config = dict(
    n_experts=64,
    hidden_act='swiglu',
    moe_layers=[4, 5, 6, 7, 8, 9, 10, 11, 12],
    router_score='softmax',
    train_tokens=395900000,
)
Below are experts of layer 8 (counted from 0) of a mixture-of-experts language model. Rows are named router (the router's row for the expert), gate (a neuron's input weights, with its number), up (a neuron's input weights, with its number) and show model dimensions 288-383. Each number is 128 + 32 x the weight over its row's rms, rounded and kept within 0 to 255. Numbers have three digits each.
Before each expert's rows: a language model's description of what the expert responds to. This comes from a sample of Wikipedia text that the model never trained on.

# expert 11
What it handles: Location and place phrasing
router:173125090096148093190123121169115171099133091140161100159100093115188132111089157104143174084135088055156070091129165110171148198107145164139090140164128131125087162130150037131083138103157087119166084065170170087139162035115076107187090108190094155154168177205101157142070127161178168156
gate0:108083086133153153107116147174140116120124116108119121091090141153099166125180104054201116122161151117110113147091150083134087080222112204127169169143143166090116087105157114184101159116118111101114126119146096188122102129075094084100137128109133126127092177147107142185136149136151173057
up0:080082112095114160139141140146120122135142141113169073140077119113120137086147098146122098138079083172153197154130087172157135105118145155111086184145101124095120158105093129116146099161110144146132142121176139093131114122167155125123066192137129089124128135169052145147106134127145119078
gate1:128082115141164093125117112119135038147159080121170181038172132127165100148184124129175064075143111135078125142134094113098111124120093158165114149136139134109123116137132145191143110099144083127138127174159126126152126077067135140173119057078124110161192128142115138125123138109130084102
up1:123106109144164091118137209175128129132172121104142147091127127129143120126110114144082117101111150161128114142068109136163136153052117094123105064113159143138094092100146053193163129053201095099148155142133103184162124073141119140091126073061069045148155137098129104130145132095108169198
gate2:126131164120208135063139150118127129122126119110201126181084143107168137084114095130107058193139123117130139099123161138081147127093108068152208117112100151058109151130105136071091161132126132141113054165130120119168111157157132085104073087137147158170114143128103136109114103135174102097
up2:121127093126065112182128095140149131123117122117062127120140117162109140160139195156130184107096121131134150124138083146155122119161155195118076159156148101195143086145097139157162132106095096144101154098129163172122122152081181191113137171094154098072169160103139145125122137159091194139
gate3:123164124115204147150110087144134154156148110114154134124090128137114193085163109126112134077122103080144125132135140081180107158180151167154116164155132084158179111095193089146118108135113072055078114075134158142092159107150122146149148115131079112155128137142075109183120165131126172178
up3:174100137071201094141135103143115136196147112137175148143094141081111187090156120118128113051111072111161112098174108106196145135154145130115110161164120045164179093097160136123151134172109058074094172118115169137165138122139154123133161145126066099154149152143108111128109162128118125187
gate4:110161178059099116111161108120117136150108087138089091057186115158136139149175121093149179139163186170168108135076152075070134118100080088122132154129140189145155120156097104103073093156125127128111128098084157159118153098106099177126096165152145124147115090156097095172173113155162104087
up4:142110140134144135146133190094133137121127101183100149136194095123185114143114130099100043186131143140087078164106132113117105155135120081173179127132103125167127109149120100211158136064096135130089095057108132164197091129133146135163120108113114096144118163123114099138122101151162111119
gate5:091092185125134123138161096133080107124122055104168139165177126137091116139100119083110067174130146109072200105168108112140126111139196146081125169131138130133115185154159094089103116142099123140173110115089148140159115128184180104155099181163110197146125039113184083175158065149122130177
up5:083146163139109123135204114081150112125120184120120123094112141093174157106103106113142118122116092174206128111098179195134053126156128115131088138126110146132150140126084165165171116119141101141072161157098209104056159098112095110156223102189222144145138152137135124108153162114177128116
gate6:226185087093158113161130094180079136106143140144121159081132103112165078122131153125102151144191106094183148106125153115119177087159125139150099080127071122110083068169150140144162143126115123096148161153108096115175136165098127097145102139103078094108185135096115083103098171192116170103
up6:051042189144077162087144186098183143165109134078147067151134166173097150190160116129110087105078147191115116123113137142141118140105129137101175141153143112137138138073110145096122118127129119168124135157142108114108154108117129149102149121122166177134105109151182189108156150077086092138
gate7:175107092139164134076181101125064074120108151146083168052132066130116138223098140157067088156142130091178089156087122062121141156114141100113148116067113167143128056163158160137102143149167162137185149144147061107136107135113112110154112073087093069078167091095198092206071080073140154148
up7:095133138122077063137090169134169150177161125080136105143123188153147118050139117130215169106155141179092157106114113174113121089140117128081112166174154083135138186072115108128133097090064092162106108144108188118134128142128125153080155165143184184199113164143129173037188146180152116124

# expert 48
What it handles: Words before names
router:126135118112103149108089142157119172084091120127123083167098075080193161129114153111158161139081069103154120108102138084130108171090120168128130109155146139163160182172105089149097141079141115134173068123143191081194152085128119139148182119129070165146182131184124179155055104168158157139
gate0:095124109133101105145101155136132131108126159138100106167118112082186143085114138174144165162120072105167123104056088141156078133096143149177162130077085106118172111074148164130098112108123137153118105114154114097181092163107092144133109120081147141152169098176168171114091118145147115168
up0:148120135100077141128153181192131110076094139156111183133116161128127108135114177128154059161143113152167135164077128201119096075105139179121174153141152108136123080143118061141108092132162171120140093076128131131144110123127148093184085104052147093139108122131111175128082139136166088208
gate1:179146172146166147146072254145174065105086101196112126178137165134121149191132086138126075168102114115162104175115176107163134149205107140145154127090096142100149111206138105094145138152172125085156085123206133133131133158086067115159177088114133127120119101150108117138117155087113123103
up1:151132112122133111154159135136042124144159168147098093084130141153075140119126189108092067157168152152144196164195121164114120160138141165057101133132053120108208136091110153101135155138104099170126128110104124139129135113103104099084119122193116123109082151163162117155172108108125096095
gate2:138107120130172139132165178140100107203139178094128107109113125155115084163111149164147113111115142143172045203132159058093187131123164178152092150136108132131165117144126164080119146166111159163163140108088128162080144149138115149139134125159145157159128160092100093143143079128187152116
up2:110143146105145160099148124029108148180167110086156088060086120093113108160181134102112160095125142121131127080120150088150158082164167147075080116107138129114127158102130102125120097093137065152113146132087145067117099143120114149040059077181133120110113127085118139099160129106134133096
gate3:073129077112129138137172161071087140094136099095121118114084168108110154095114108161122164128104090162117170065035104142120187123137068179149135152098169129156094128152108124128096101145115139169129139137083097157153111142107118159163111097107127079061119133120121145114103176135104073145
up3:101091141167090135098126074138118149120097129169103115048138099139142102154127214114151113102158165170123077170158108113140082143069144076099143093165096152142089124141181113057162129099084090102097163113157130124094169129176157072169110146151104119148135100121144156144196156125125157127
gate4:129101098093160129093165153129126175127166123073132111192156143177124155135131066102124131146133093089111119138146157162151126152118160097151118121099128149070159184080076126104105140098134105119187128106137120159201089161186143164136094116106147140090175168118171114177150113121150101173
up4:177110105104143126105204105117113181113103131079129081133092190179123132158139078105150125102123160101100117121148151160107117190104125187151125110108137138098128142096103165191100140120081073141144141083047119172188089138126116143117100153166151171053181133143143123153110076138134111149
gate5:142194138130182124127105137103154063159163166150123122110154092139178098118097118112161119162092137105106116121128152050163152128147181108112125078024111120156136096131073146161095122124106181124149142074124162124148093156178094138094230064147102094142075111138180125107115135126086120136
up5:112140130162103146159129096126120117104090056111159155079111135055083127193143092104089151097166175125129143114143142153117148064115053118106095136202157160116104179122152145096123102151102139165134149144080044114074124117049147107134104150138164140106154123140128146133154134148152148086
gate6:139123127125147149137133130127081123126156068139153126126099097089141140131143107141131085058127170086160131122108128084140152119213138085126127143152183092130111091150106152155148064133142102039113132095161206075126075107175176127103130148199138105169093157127132155139048147129182092150
up6:137138084172132100115092123104171111100123155077134144132068095145134095157172139074116127145141172227169160109177137189090124112079140127083115097115225141058139097124115168117068117179127137126093105132086055109123177124118097154136164110144107117101083132164111150149158125102120160120
gate7:103117103173133096151128152143137161185130068122147089176082137158126113147146173083101174091150118071078123122134153121107143117057111137141154088113103087165205157134105149113101118087160079046109071113104116118106191087148125104095133174124180130160113125072117157099140160137046065086
up7:201066091138130152100177138155110121160100150113126146113185110151124145069123166123145074134121150096124096113152096134158124181150076120111137142145092096137121130120136199171131131142135089150165206153043080183152141142157126192134164093141102120127140088111128142122077119096119187134

# expert 42
What it handles: Mid-word pieces, nationalities
router:186119088077135125151119158167139147125148089134122086152121115135140181129098146077140133160086090091150132131133152123114147142092090171142079132140144114130087205125120099100112140096192088154160087125129154087179199087150119140150131108149136148105170136161102153119120087155171136116
gate0:116113127150117138126106116090101100102133150100133146092155123174118162188133197098169077121132106078087087096168141155111069129131159144169124142124097154090168115116107136101146097112124146121161152120079132130162140075142210132175119146122100126096076107105205105153111133165101116137
up0:177118136125114107140136143175122116088151071155133111095144096144152098135161108085136161154122137137132131140166091146123106091183074124143113198142177148177134123114138154151152131131117101133151118143213102140109159180074082146134150109162153156120147142143193099076134123169150155173
gate1:098140134123136142154136120118139150149140118189124106141142096120205148146138147094114137131135168111165061123124175114092124129132184055148129146046153134232073135178097114124099188068125097136134154109171086174114160173125088126127140147139132079059169200165150149163210134091177157091
up1:174098134168101075130088138172097161130134179098091192148106146098084144139086156086109117149160117148068143090089100118150112096129085122139135135174142164066170112100147169141141125164109149149057139104117153114125097078112091137140151134107143138172130148076143167095063092151081128141
gate2:194164120063192159122127088114153129090179099106141176125115091155155149075190121121137109134101152147141149116112114099115115057102174132153142108057128084166146103129144131159079124150143143113149109107110097141134174165184124119154091110076157157141147123161144185165139160140133108104
up2:154135133150091127127155132115157173101168140117113140115158109107158094118213108158111160187156145111162105116111118090091125093125146130134174071123126169127121103112109057133117163135126157113126089112136121150105145166089207141135110101101171078116082153101118139086120112097097099128
gate3:125105118107107115068159159150111073129096098152094130150119090163135194115102102114121129115103160167127173096193134146132119133136125167094116136147165080116110135125130118048134125163173109102153166102169162117143106125145083132176167132108094109079130161114127064142173167182108135166
up3:135140125152159156208147119081202165141132131120144084098093153112136110155123126145161140144149115112181088198106113126136145149128157076110106091094049134096137139146124078177180098114112152127073128160071116131153133101084173124128145162175102119151123075101146141151106140081138153072
gate4:139127171073160134096182144099112105099124087116110148131111084136179116187100174120143140131068110089131123149169142125098130102122171156127126125146058099102060086136167113113138158063113109037116152116147122132151074143096142080166083104168180173139106110127090124117146102172175070157
up4:082078108168087095143084078132089164097134188179122147140118155078083127132161110108101102142170197146075088159081123155136123171121096108086136105097158136124173145134079109111100155159116089157158089075143143146122107090126135124111153155130094080162127135105142143128155172117094173130
gate5:143206133069173151100080126111109083121054115112116174132104198124129144116091138158142158152158164089105129092110145164137135108104110153119138171128089093108140142103129176081157116168136135127121095151113142124119169121138127123160163104092145163179149164176152067141114144147163122141
up5:152176165091131132131053084092127119158079107077099114169087151105094104119137121156136152142151176128117121167123127155146171167106133092129155138126135101081121087097125132088169126170169129139124080129135155139136097164149129111173154115078138169178157196184167114144094133147103127126
gate6:135159076106090110129208107098136162085110156190131120148159132121155137132116122133092090109130136142110082112190125137086142112088141156141131138112119195169158112155115089130158085138132128124130164086138146114153102117095081112147144175080092106076148149154154129105169136129178110121
up6:107164093135156188164115152143108161157192185095118073146119104105089063108118141130145179156119127106174121103115108109163143143137176099145157147148144099146097159132081149088130160063142152135062079169134144124113156141151129169143080131124159186116113104110125144111142104133084137122
gate7:132141131169171169116095153136112098187089140174155125054108136117140074139171123138127147075109148112100145141152115110141129117131110134140095197176127054157136127130135114129148174135032134198143189158119131121189109124132094107085079134142156117126148111141088100128108158126138176179
up7:178136076109072148118080142098170127127152145168159172109153117188087092189084118134144083110136162138099138111161166148071140200108158194124137016106124137085169095165103105157118111150135110106120046115130125129088179152112173103152204085129127070143136136112147099101109151129116127077

# expert 59
What it handles: Duration and quantity prepositions
router:146129151096158164100037132175098153079143092174187056163091097120118178150084175134112182132116089136137098077083144127137124112112159179122071123169187146186117124128120109118082134130169112105182100056127151101144175079159140125152150093173136160128114138233113177159137148182155131188
gate0:127112117234179145066122145105153110087188118164101098165117119133146149147171155122123091152185093188100123163079165112085156097100164111126099097126177093187143051114046096081128129109110181209135061143155138160138128139122069134149178157138160135099110111153121118122127175117118108149
up0:143150167139146123116137117094150140117116141166081085130157145139107128151156110107085059147167113183197054149132126140096124140077155142177065175161108077147131127106095145130152128164115156122083123136163118225123161111072083125098159095128146074144194134161085153130113159097128129201
gate1:115139056099076162141134185169090133120148107204135159159090133118114155114127168117132133137099151140088091123153077150117088109189184129121129144143100114187122110069176136141085106105081089055090185147092133084199122071169113090152161140137137133151133186124146160153117136135075152189
up1:164123184174134120126117101088186175152119124140119098092104162083175142159128071161090094134156110125194100123114163167133152146118109096152071070123122172105133134157078153159136142189135105165167130096179152184086157141105151128165093138097094175107113115088142124093087134050140177099
gate2:157026141202134076089122105119111151073123117125133132144135105139129074077125171075106166181120114114141128154138169168156118144152112127094139147142160198076124147148135078186089150101184128102152090163054124145090083119100117137145155114136107203110145132105116072184132126115102049169
up2:126186142162092171151162143109095165170106103149103144125127138186160119149101142136134111077130149118121095104112146111126105112055107129184135127086101056179187126142124160127124123121136079138078117186146144115104160105157115081102096134152133082139198083115130156050128111124135157126
gate3:099137105123176147154130056155165132082130130123138158129131126120114078147131163139181092121159094081104054085119123151122185118177144140118153130136188143177130136130170155141139140202160122075237137098154136164123151086108121108138168109159140111151123195111136131067100118162114124130
up3:137167157113110098105122169105137112182156103112105124148172111098144175083130084104113169134086169150143196156153158120149111139120126156136139141142072111088105133121091091100155107056107147179057125177105135124114113128162146110130082123094111179110141075155142100203154124083161151116
gate4:160171163068100151157094150088111178165102188141130216148089054101103168101172114153119112143116135121138172158159138129065107119122100113079132155142127129106072117077154122140105103172111087121138139143096100189174118131117057150118160103126112109138108150118094084126126067153156204163
up4:098150142157115113160186040125091116147120166090113161088118100113137151105110063135157092084109143137112070088123095134130133102177119040147116086197175155099131159111070146063147090108123118124103105129103117144085159157136162165153078134131130149136211079095123154126091159190188127146
gate5:097164140116163144127119179093084149089097132124136138084068150128103104175145136067111183139115117188136140137099115120183167108167025130087129130188131161130075149122149131148098140124096108168123118160083119171124120183133114134134163113130059193141161177138129158167176110139119108079
up5:106110108100124102077125153121130183100107165104062181072063152175134116129142108099131203132143122172132130140123108174173167113134056095097132136089141175100060150079127169130158094155090102122109118164102137128123193188145114068111122135136075235125182106046158121178160094114080121119
gate6:168112092170158172098123136067120081137089123146089127200116074151122119168130110107129159110107190082091095135107126176118145128140151146142125114096115115096097062173143098113066120097102188132159080102161089145120148144096075198168147115107151191204095124127154146131093098105153126093
up6:116144139119085051229140148197167126160121147101152148137143128123130100128138150125114083124103093127100164149184086103147070121112119159119100175117113168134141172061090142152155184119128103108101142175114094039098111134106115110118111124129117090068168180131130084105141135114141184092
gate7:150113148116158153145160150137103178117102172209105117115130066117121092153187148161173172111156175112111148124108144109131101081130150146097060134135154122108111152124135117148164081154126148103100103092173129101142126072128098072095177154147176097128158106109133124152110121145077121086
up7:137174111160036103163138139095151120152138175086108093106118114139177172138201137080176103079160107075160077158162073102124115152108128090165196102107126109109166133210121133156147140093164095137131174170105143129152126138142137170135080137119120040108146102116068085168129130096173153128

# expert 20
What it handles: List dashes and table numbers
router:145110123097139161143117149163128173075140097150123085157098104087135168144098113061185115151062093078182098133140139141118138120078143156093103108138139109139082135126129094167128161173141084173174141141130116106153155079145110115150115113152121148134154109175124142173087127182171160170
gate0:137123175094117161111145125180081158058157144201099116159129153129113138102191134115145084084131077142120151142146100135164152115099110132123148156131125114134102126154193150138112151135089106144132204109152104115225037119095138118199186076106164087165146151175097121118131130133178118147
up0:163164070156108102076131163140123102109117095090179183149117140152122123116147148130126155132093095108122171144118172200123073107102121197150091112128104057116088102131185123059138151165132172156117111138083105165074154045131105157095108231109127121139175202130176132145121079096122134151
gate1:117117119110068183198135178166136167089131080156128116117161184142085160102159131030192148099106129027131146106106123088149087166132063153113136118125148157115157098058147076170143114165108101123112140098094140130144181176128119136143103154171173113150051105145119126087152157143109069111
up1:152097128162170176112135149104158080065131129133124100141081082099185049140093127177078136138112105113141113129106188158152182148192146159116064151089126070144101112129179175137111174095169156105137088131069057148146116144138142156079125116123077090136124155130133140201125107162075088095
gate2:155101116168138111110183122129107193101120122168103187186113136106171082120223111119160087123149149118125122150115069177138124129144059064126142135126084129155084111056119066205164154161081081127157137135154177140162175102087130089177127105110134078158115125105100169090118089145129103161
up2:076176133100109120148098102081177081152123129078127085090106146158135188164069110145080174155081132101118142129141193113123119150124162161154120121121151144090146155135112169064104086043158180116099086109169089126108080196120110164097138167176150159128130149163117110116136132094128156134
gate3:127124103111152205152129177191210132125109116133116115089142108146104174158094097129157072142168094128104148103151144107132091095085177112074168111107134119129096116128128164135100146118129119155120137114103103129148120092145061141140112154182149121101095119140113101193105127101156109208
up3:106158180110126112127130133081105172159117127129128081100140127127115138127105108139118172085100132127077096116163121160183105206089141129126143114154075184180206213107095119104188117119148176099105164126136171138085145086089066119152115134072070080077150111110161129117153149150210046074
gate4:160136139077156146182132137083167142093099133173155152090102085074116114105093094131141104173105092109147077109121141120148112123146134156150096169153154122102099059068128068151150126142143133091148152117109122124163046085073048131180078156139196116137071100151113130123161139082150133125
up4:117146118154086154115106067208105082183094090094084162120123147107158112124118172126133122077099171143130120134138104145128119065140160128142125124117124165120102166137118120086078104093128121168090098149104123143085178156145147132081119125098123122155159085087166204098125101127147053137
gate5:111161208113155108130094077113154141106137151110125102115101123102107118132126103127155155149151174165125072145080131083114184103096054129114085089186131116154114156137177090166100151113124118098148203133062069092113140091162113090098170114054115168119115194190074141208173085125129138097
up5:110153107109137085125147095101128137148204158081150099117067171103112148074103039079126148201097140169110101108143155108115159152058091111101125121141135149122080142118182092151125101070123110199132127136122130126019117114195137104108158148107131124143108144155107055178144128141155155062
gate6:110138112105084161152128163182110153123068167135130115153171079110134095116157141113100142131148117082120173142122135116125118128133086159194122095126129164127079110127144093147123114194147142135159153169124128048156155131157114225123080110163161105116129121167150125150149159161122116108
up6:171120161138060118142107123125114143079143175108080126163166104118153133139144151061139164137160099222107080119141080113187078170150114191157160141106079125182090110131125131111161101105141141140097129113131103098115114139093162135150127123180192122150159125089102169190079099188126074135
gate7:132085100117129158090156132133125139097130078176171162145156133103134203149153124101150168064108125132123140199112110154135103094176122127123112088116216106097126136153130107109202161127146202124132082095122119175139138116138071115141095146145119150171127105129083147130075100111138106169
up7:147160178155140096162079113159121121186110172115081121114093130191140053099054176172123128185160139161108097096175132094172125112079120116113146167146070154193114143163096191114105056079115062134135176113099136097121101129091167167123175101117146143077121164141115106110184149099085155096

# expert 1
What it handles: Units, math markup, infobox bullets
router:124112103139133112201105145174098164132069089171180072158105097151144160141148153077127136122136086144177109097151158097088154130125123183132053155136159122150079156147132070120077161115146101148123128110130150090158150120158100132104115122171118183153130148200160149138091089171179156148
gate0:146105147088148094154121053148111166065133136153116163092138089097150137095108116081145129141108141105090156100109157087141150139158201104081146112131146132122149141121159113117110148171117126118137169127141093124103086193159090107140161116122131124089153108152159122133099140186161137116
up0:105138159152136159107091112141138142135121124123125142113134105097160136167084109090111150110143109068191164084085184104104124157151127122121120076108113152137198124144180178095121126165124135119146142111148145100068128165121054135187163154098185109127165079102137137119160105081159140174
gate1:155146126128105103144123191119120136128153124134114146137104168111119113081108166122147132101101131174030147120162117159115154129143060119167125083120131199133193136110136075170120107173166116114098167105136175098119118078108096158139156198151066164163106148136181147168112149161139090060
up1:128089131117136153152154102123099085130115152089167094066146111145124165152145120124128143152127105077185137132048103140141117175126164129081095139076121074129093070123106134070131165130104189162176097114111115104113113151114148113070105027138162096097144129106088087092141107085134117167
gate2:173089096128142145179156128165145048143067102108118104129191128133165180115096132101099120147118116135148124116162158102109090162139144119125102104186160142105170131096144178156148124090146151090152108121120100169174141150170168108132140118196106091100155118124152116108136125138114153182
up2:121161155112124160071117139143165101148129110170135150133115084114122107073129136081182076177099081146102138152169139120102150168172118165168139121133105157182103113193194128191204123152125150177118109168154129138101124123092119101098135090122115118142139137130127134145151107146152099093
gate3:115121130131113143172134133142132114106116124086168127104164073174165118155121104161114188132111160186133142085133110179133085117131138114141088153206177125088106175106121081074104138173184121137154151118121149131114082118123102085157105134130141124116110133155148116149127123159144166138
up3:112130103154124110128131113161116114095182149064141098136163098169155131117078101174084163171151143169132138097152101167119129119125142134122102163166093090096106179141145115068142139171217109121179125090144160122124060140120110123097135101121116063070155170134123133191130120136124157158
gate4:158154116175212115148244146134160116121128111089179093116076186129157106164144090140113149141061134084131130109139093109145132144124098148136127145132148090138145152112157145140104223129143113140118132117119120175099078076161125117174128138109126122109087137112136137145074165136127099118
up4:126076100095053117130062149107088088114138104141107194158158150135093110101115183161130094106163129177083167119121134141122145082130119145077142092156077121146122092128082115139158096151121165109167135180201085154104147132102142161144165151174137072182175134122104156122171152128109086135
gate5:078126144135169107180146133141098093171146140154138087108122153165125165184159118099088127143140121105101074114125159159124093102179116175132186215072163158110142122075142141136108107165138155083146048103145080108097189121103102120096127092086134174147139150152126112148135122126068228097
up5:097153149114177087191141123131128075196148126158167095119131128133105143151118105105060177145188174108098058109132180152124099104151161184113141174091155142150115120090151121107135133150133153077140114115130106104077192141108122124128195114084147134150148098138126100173164107068058214086
gate6:153128127111130114157150134121148220179145090145159073139161108158097117122155062137087130073098138135154071151122165143154117101183066126133117162138123080145118090099169129125141129128144109134121145077126127124209149118093098080127075207157130133125141167117081143144141109121155101143
up6:147165125147101087099045095139142143128099154197144165109142116113098106095164096148143116107143156149121079151155153077089083081117095143121164149183154142138060116128148111200110169175122038116105098106041130129159148148147112170127136155104118099139187118094122149148165144123130103094
gate7:126145120082172099131124137129137129086101136104112101097135098116138091090123176125085141107114195186138106154083127154127187103136116136121110116152108070132139137070130115109120118088120149097169145101133060121128159141143168154109105125138061206069117126146095065072099130173197123127
up7:128178156101052094096091101153129186101165047130107126088171156133127098098074124055102167108152173114037119186069095178144104127130178167168131163098090141150122143161095102149183084125099108169133124114090097095134131083126163125161122147094166169096126123180123073157118166138144069087

# expert 16
What it handles: Country and nation names
router:163149150102166130161089130132140157119104101126167128169128108128093162140079152076151203125099048112199127087140171099128160169141128184137076126158191141105106203165102092142084124080134106104131114111145117101148180108120152112140118099111116161184172157160163146127093090104126193176
gate0:087191106116153156181080128079163161076111112120158132094147128086111181147161081139109126091159102140086170116140165206125148078140176110100087091082195146154140106158118154150068142157103098104132089102148128174133162094118141042173094205151141082121134125148110109129085151101144125174
up0:174160159178096192116071064101118148134097099143153144070215142083101134143084076124091096132175125103159178062116141126178094170129089097114157081110072149175110078135164137103156133111192150136145168179133082114106132155192069148118074122132159122097131104160124131186127126105087147119
gate1:121157175105151137198235146168085099081087128150131092108120095125166121110159133082124123170143112157138174178111119134187058114102089156146122060183106177106086086130156137135107129194098141157121091121125123126103146155140102079134129113119106124150154131130083152112161113141120114093
up1:114152164162108146110144146157066084199158110088049078149166133145136116075064117153126124161135115155096089119122105121115115140127093205138150127111083099123162130125092158122171106184094119149125101131105087099191082140126072153153110105147119106139096078139042124099175096112104119100
gate2:101171137057189089101118075049174144107097109176130091149147136127102147099147136183143169147104139158076123119112137110093126126152161075080103119129197186124160135069121081115121127090154160083144132174098147134191106143101119109143132139089085165154150078081126130085067180144107104163
up2:162082113126119178192149148159118121119133170048077126092122098158143113144065162131154043137170207123136111121108084187158163134151079126120148116115018084120133099142118189124146133124157093196131120099135109175120125117156115155101097118144114096125079116154142113131166098157138077057
gate3:125157096137121153144128106085173160086132065158161114121107068164146135133180159152163182062150089122135160116172163116120150064143143167116098168129136096129175097089167117110075132179100127101113131076104134112133183134114137132103124160098110108185195149173122143195128126088132092093
up3:156010146132091124119150109114119092080144162111136138106156126115114170130128184149158108116159120096120086146131113083091095094087197098116159110138165086138127184144134139153105148129128130134144114158140143147128055150168083097184129138155133180159069093102129140120151132070139097151
gate4:122132117086134131145185105064137139192100133117147152181116059142135127091147155102137115113112124184139127113166141101103164178106129199141071139114101118194122111150107135125083083112127104097210176089120176147153115129076127215122173166125107100123115169117130087120075126082141132166
up4:176112107120075156151186153096094095148148149180159137122115141096140133073094102105100144107144128145118110168148103090143166161056121145154104156089121100136114062170113160143168127163161143128158141088144148143119079133081109143091136134123135128088102136115123129108091122112110155201
gate5:150108139089159163117151112092161147140093086089123131151076123184181102118093101155105177130092087087102148147128162092150146139106125197086103045144152132102058129099123180178159114120148154138127207106162077169164126166107057115137141119152156139123125123153145137107160111244119092150
up5:083134122139175087117115172159142107137185126156092114080161173065147118144157127140152037176131185160162131065096072147110104121161152094150170122097126094176137129124142102094158181132095155134121078110076168120125159135131168108155158112104112126179126171127123133136127124052115182093
gate6:096114137110143076121134179156077152133074064117161115183094150211154144139132084128093125026104140154150114129114145123154166129183114181145157153087138142117121134112135087059084103116126163058096111136208122124101125173109144120110156152154113163118161152159104040148092143154183120166
up6:106081132158076141067114177126092160164151112112146096116106172134128208100136014119093114098121118162140079148084146116107171140190146119139121113056113190144138137165105115097151081101141174132100133072146162122132117110147179142107122121116138170103147131176107075166149117120147156180
gate7:139131139140128110086165123118089117118123167208093176179139091091127120122105140141139089095153124157192124104132144151128143132152094119104160130116118090177139081109148151197133147180108084114187182166089128065100098092121155130181110194092102099139157118128074124121112118139114061154
up7:163109137134116153128134140153119098166108121067134100125110142161140156123124107137126132142070180104038138134145159110154136145122129109128119136153156155102106109133093088113105145122188165158075098058147137104145106211134137125072160058148140086065104063107148159131135164118165163123

# expert 25
What it handles: Biography career words
router:160128083087070143172130110132132180101079099201172111176109125101159120140109148063189174200068138138152114097073171116132128173058142145146084113122113145165073131175132041123133126084131094120175097095162147101129166063141134109155112134144121146158164112159111194152123085141143138158
gate0:116142108152142162064088088143137152086101051157118070100130129124102136204161145165154074122125145158091175146128138128128135099132125125135181058150112169104181097125114067144122104077148059059030088157120123129185151131100183181122166175170160115050185123174145167171085146124036159103
up0:159091089100074126132155111108100134161109188140126164144115123112120145136121135122060136152084090144096129149191137077130086200098095121140177129091091144121178187160037127130103155146126134158144129134128126098132137156085120149138128127170128146100163111124105133130133083114096111108
gate1:135174166123189154139139162129100112144100141130155119163151156092061148072134130122186169091144141127167158111118133113224114154166173165168093224130157150136103114132157128127077163090119158119116144074100113148108129091151099130022110163090117152144158113170079095135170138164103148150
up1:159102137115163111105130146032110132129145177102110192122087141157155154147156213155091108163103149157154145148143140136082109090141179174121126060125053126141131140133136108145172123133119146137147098148134151127128146138088197119145172046108113098077069095100126161078068128058153086175
gate2:112139082185116172136154103161127118116065148067160142141193191105146130074126114141175110113135127119156100119163065131116138127087123131133107156134050138144092150125090144137134138074125151126105139101110160125134112179123140096103144159092178167099100114116133129191140080166141165156
up2:104134141129094124115102117152107107117205089112090142111133134051141095147142145126116140128189119146077099095074169146102139111166153216091141128140176114126192110150122143107122159129117201147142126088152043159114148147134148100123131096132072170107100144096152151132082158124111137109
gate3:146144146111107143187128132080142133144135123121147115122111148116111101129145113097224122178113120145104124141162170136102131067120119088138116128141089102148139120160125138118153150200163075155216141083103079148167153151151118130152098126032139140061092170143104107143164125159137138059
up3:148050111119172179161118167165158193143174073116134124165076114166101090075157140121127168180167107177151162139145147167146126127169130108125119130154099127160153153128151162097096176189132110122178170053107108147140122159105111212138150111108144149098122182164086135108105118117098118088
gate4:097092128151110241098142127132127079123179115132106108165110141153079143172142127124126105131101149118125127087070132203143122201152132085134132100155176082156154092084143135106193076105089122132142108129135134126201147124132117094174103089121168123136149143154149169125068145161051131161
up4:142169125123150059120082142145101145139130167094118101103124118143185109167096127148113100164168106135125145145163036087118128077099103125108145099152104156094129143147097134115094152149138161116133125090127130075089098148148132199082109131150093136121066183089092068091180130102176148058
gate5:171169154040139094140135146146108176084088099130140121044101165128180129151104152159082122147148118143058112152083094107192107111093142150190135102196184090152127149162128079100102136136138105127085128115129129135088187069129133178075144087162085107147163104135107157066122185181142128149
up5:077099134094130049180111129143161097063141106131155216049099110137132085158084185135153060143141165125102177120141065161157100093157077119185110140196197141103198161115080142102129160131136109145150104132066107152091117146115083095109097135119082097158145158097157123134121134100101146212
gate6:187127067096142058103136149120126161110097137163077178151160107158127139108120135151185108139180169135109134159137134087120135110104147144095137119135128165113082141142075108112098134195112124117157149101080142157158095084138164102117102101084161133150160164093129142118125132145139103127
up6:146136077153138151162155123094124193152169163171105170112107119162072117132138124157134131136150172160177134180210197059183140198154134184179098143069139153103122176065199156050130105084099130119200118089135089133147128122144143081171148141130086148128122153112082100109101160112107183072
gate7:101147176139135107113127075108131123112117134097182099122121101113065094103143149117117161126181120127090101114160125109148121151102158147152121230160131101188145090152140051119091087085091111065089150112102117154118117115108147110151137165129145106100088180122121137205125023154094192181
up7:155110120139153117142123150202115147145168139091058105108122127153133109107104135104143104092099134099135113155120125169114142106149106123137157065079176154051154183102141220097129132162181120180162112158128076106137158137179113159136136124129161132192183130137096101059106173093164086078